{"routed_scale": 1.0, "balance_loss": 0.000119, "scale_expert_input": true, "optimizer": "muon"}
Below are experts of layer 5 (counted from 0) of a mixture-of-experts language model. Rows are named router (the router's row for the expert) and show model dimensions 0-127. Each number is 128 + 24 x the weight over its row's rms, rounded and kept within 0 to 255. Numbers have three digits each.
After each expert's rows: a language model's description of what the expert responds to; "mostly gets" lists some tokens that are sent to it at least half of the time. This comes from a sample of Wikipedia text that the model never trained on.

# expert 0
router:094133084135128115146151130154158137154113114141131157109107173112118151154128089109174153161131139154145131154118161140156135147106174106133160134118124151150152119121109157110121153150103125120118120128135116113167151125112042141094099130146113102136090125143162136132169171124116097100105142102127116080114172140113159112088147104097145147153132164155103139136151162121086155118113
It responds to: Inner and final pieces of personal names and foreign place names, often in tables, such as Kade, Szymański, Yarmouth, Dobele.
mostly gets: "zz", " Kim", " Chris", " Rob", " Mc", " Bon"

# expert 2
router:122148102125120126156138142129130157147162118144112120102108147145101133154127149137158120163134093140151118084152113153082108147125117078123102111187087125123134122112108104103103167130152131105169104178156115124111120148092109139125111154114133106140109091092149109118085096131145117078118123131139109134127110098152113133094127096105117158156143132073097151189108182137127111149104
It responds to: Prepositions heading a noun phrase, mostly of, in, for, by, with, and sentence-initial In, e.g. battles of the war, certified by.
mostly gets: " with", " for", " after", " during", " on", " between"

# expert 11
router:181117109132099089119098160111102142155184132148121123150139138156134158128129161140170105150143118140135090166111147133092118151089099099154118120164096123087095152103105119092092144132157130171137144177135130133157119160076115136123115144113139128160123091114151121099130128152158108145138141116094110133127119101128139131110185121121156163161169128145131155133128178141120150160116
It responds to: Sentence-ending periods, colons after infobox labels like Produced by, semicolons, and clause-linking words such as which, who, but, when.
mostly gets: " which", " who", " when", " but", " while", " where"

# expert 14
router:165157117102130101149119113149150170147162111101115173158094158146132082134157170189120104185159111134127116138133110161092159139130143100157164120168132138121108153117130102110111098117152154166173099149150120141156120123110118127118141147173133095079127142117143103141142151164113114094153127119120131164161151153149142132135149111138141148115118141102097151142149162144111170143125
It responds to: Pronouns and verbs in running prose about people's actions and thoughts, such as it, they, him, could, asked, subsequently.
mostly gets: " it", " them", " there", " such", " they", " However"

# expert 3
router:125139129135128091180104133156145147166132101158141124136088115155095106084119112179156154155155124129154119148108129171123141168122107095154157127148141132129136101135143142078124130124177118115137140164151118102192121134099091141076125121139127120155117136111180089079126144064160110122125121169115107117137152117120142114106141145138141132118135130095136104133146125103140166159102
It responds to: Number tokens in tables, scores, coordinates and statistics, especially single digits after pipes, dashes or decimal points, such as 61.9850-1, 6–2, 1,570.
mostly gets: " 1", " 3", " 6", " 7", " 2", " 10"

# expert 1
router:134157128132076167133132139149105110141131114142136107108123107131127126163125164144115150145155115130144105152123139152100127193133165108129210101116104151095121121145108129101091136164131151169160102143156153148136068100087100161113106125162072133092143153143103145146124130109114097114112140146120139140130150138133169126070155167115112105119116137101113131130108138120119115157109
It responds to: Opening pieces of lowercase words split into subword tokens, often Latinate or technical terms, such as d-eductibility, p-ivoted, ter-rorist, per-iarticular.
mostly gets: " gen", " inf", " ant", " fl", " ag", " cor"

# expert 5
router:148157103064103110135087138133129135179156145155133115103109139128181120114138144120153129143130155130171147122147115159133090145103152091159133105152128148135075145127119135107138093134135155133099094098107130124121144144128078178100163144171218107155131123125142092117099150135147146116136142120120108125124132117151097135131137159164132161164124140124072125123137126149119131119110
It responds to: Pipe tokens opening table rows, plus title and role nouns such as President, Secretary, Minister, and common words like New, part, many.
mostly gets: "|", " those", " President", " died", " Minister", " member"

# expert 8
router:153130075109115138131093097130122134125141136157113121103101105108149093075111157096159141141160104154195171137152126170113116151100135142136122102134180144110132158135122136113150131150149151130148158116154099100132141076114091147104143123131162112122096134091159138091139136136120141129095163162149076154130141109128143130108147111115143122077116131126116143152139157100115181164133
It responds to: Final words or suffixes of proper names for places, institutions and taxa, such as United States, Ayrshire, Facelinidae, Legislative Assembly, Sri Lanka.
mostly gets: "idae", "ology", " region", " Avenue", " Europe", "Scientific"

# expert 7
router:130124147130117101136157114128119115129134161154102159118108154109107096118146117116180128147136103121104115080105118123110158155146171125112097137147181141127170115156142116129093136136166099104163116137131151130182111166135086099117102121144125110119125119095163120079156171130160146096139121171151123108140131129153211125121119157173131147135109100128113118150102127148116170136103
It responds to: Middle and final pieces of foreign proper names, often Slavic, Germanic or Asian, such as -ova, -berg, -ski, -sson, Gdań-sk, Liv-orn-o.
mostly gets: "ova", "berg", "ė", "ko", "ski", "ić"

# expert 9
router:122112150150133118176094177125121147146122094141127101127132160123149169110173141147159123150135097123127161154144115150163157165169113106123169112189152118112134122164097137115148138125137115115123152122133150126180114139133107114126145152115122104133119123120144107106089128123078098088110132107119105123136113121137185072122134129161125168112144090100108148155125181176143144157145
It responds to: Single capital letters or short capitalized pieces beginning a split word, often in names, tables and headings, such as C-eremony, U-W, Gr-id.
mostly gets: " C", " T", " B", " S", " H", " M"

# expert 4
router:151122155114155156162132161135124064156134140125134117137105111173094104153127128159136172156159098154145136104112118141111134164111152113164142142141169161153116156153105160112140105141177090136099157118118125139165125098094102132098154167141125084146125160126139155135113178142130083084123103133141118116133141159117131142100145157146147102150124114114161136194116133115119102140130
It responds to: Adjectives, adverbs and compound halves before a noun or hyphen, such as well known, as well as, 12-year, more, non-, take-off.
mostly gets: " well", " more", " based", " non", " less", " short"

# expert 15
router:136139097103121096183093178134127137132143097122135138139117128128124139107158125160130078149116139159138071158129147125120131149139153120088112110141153152098116099121103132086105184154145169174134134117158117124143086137135127158114156188139135116104097108119163108149129158127137098088157108134102103089127119119137135117111146131154143156141159115085132160157088174122096122122114
It responds to: Determiners after prepositions, mostly the, a, his, its, their, and possessive 's, plus a following adjective such as first, American, fourth.
mostly gets: " the", " The", " his", "The", " its", " this"

# expert 6
router:178128097146119109138105154137130149149138092125128113106137132121109145089146125164132138158102132125165101135070147149101131170098129119144122117117107148147139099098131137112093177141149111174120145176156100096125078100105085139108128163122148107092104126135141113077113132154108076106118157141095107134105152112160163106094152133133130124129163143141095113168100120138119170142117
It responds to: Line breaks after sentences, list items and table rows, plus == section heading == markers and closing quotation marks.
mostly gets: "\n", "==", "===", " ==", "====", " ==="

# expert 13
router:116144114138128096128088148125154152172135065124127161157131142112104144170188156139136131145138133129105091155172147165097115155128147091173139149124112136142113123127105138120120152134160132158179065180125144132124124127124129153117111097123154108143107109113118104098130134157144133091106131101132137109152131122189129092175103134145170159109147102128103113144127126132108090148120
It responds to: Hyphens in compounds like then-President, commas in lists and clauses, opening parentheses and quotes, ampersands, and prefixes such as un-, dis-.
mostly gets: " &", "—", " \"", " (", "(", " dis"

# expert 10
router:169129116117093060191084128123124151137157120113136168076085105095136162140125089171125118152104138128144130124119157172117149153127089112155131123150139159122117085183142112125089120146159140123117127127147158101140129137095087132129143097138089072135155142113142125125115132081122129125083107137137106124139098108137117129087146136133132155127126151103158137140141147140125166146113
It responds to: Pipe cell separators and dash rows in numeric tables, commas, plus main verbs after a subject, like is, located, peaked, housed.
mostly gets: " located", "|---|---|---|", " −", "|---|---|---|---|---|---|", "|---|---|---|---|", "|---|---|---|---|---|"

# expert 12
router:142134092121133094164113121124123135149180125139171132123138095133128109098152112116154115127116105161174098111082099131163147163095110121153132116101150132116123125179156118108120142115184104099134166080154114104136137124095048125095145142115078116162115144130126118133093095118187109116154108123136126109126143131153156115110143110134163154141128120081121128157107134136137128123096
It responds to: Blank or numeric table cells, year numbers such as 2020 and 2006, month names, percent and degree signs.
mostly gets: " ", " 2018", " 2021", " 2025", " 2016", " 2023"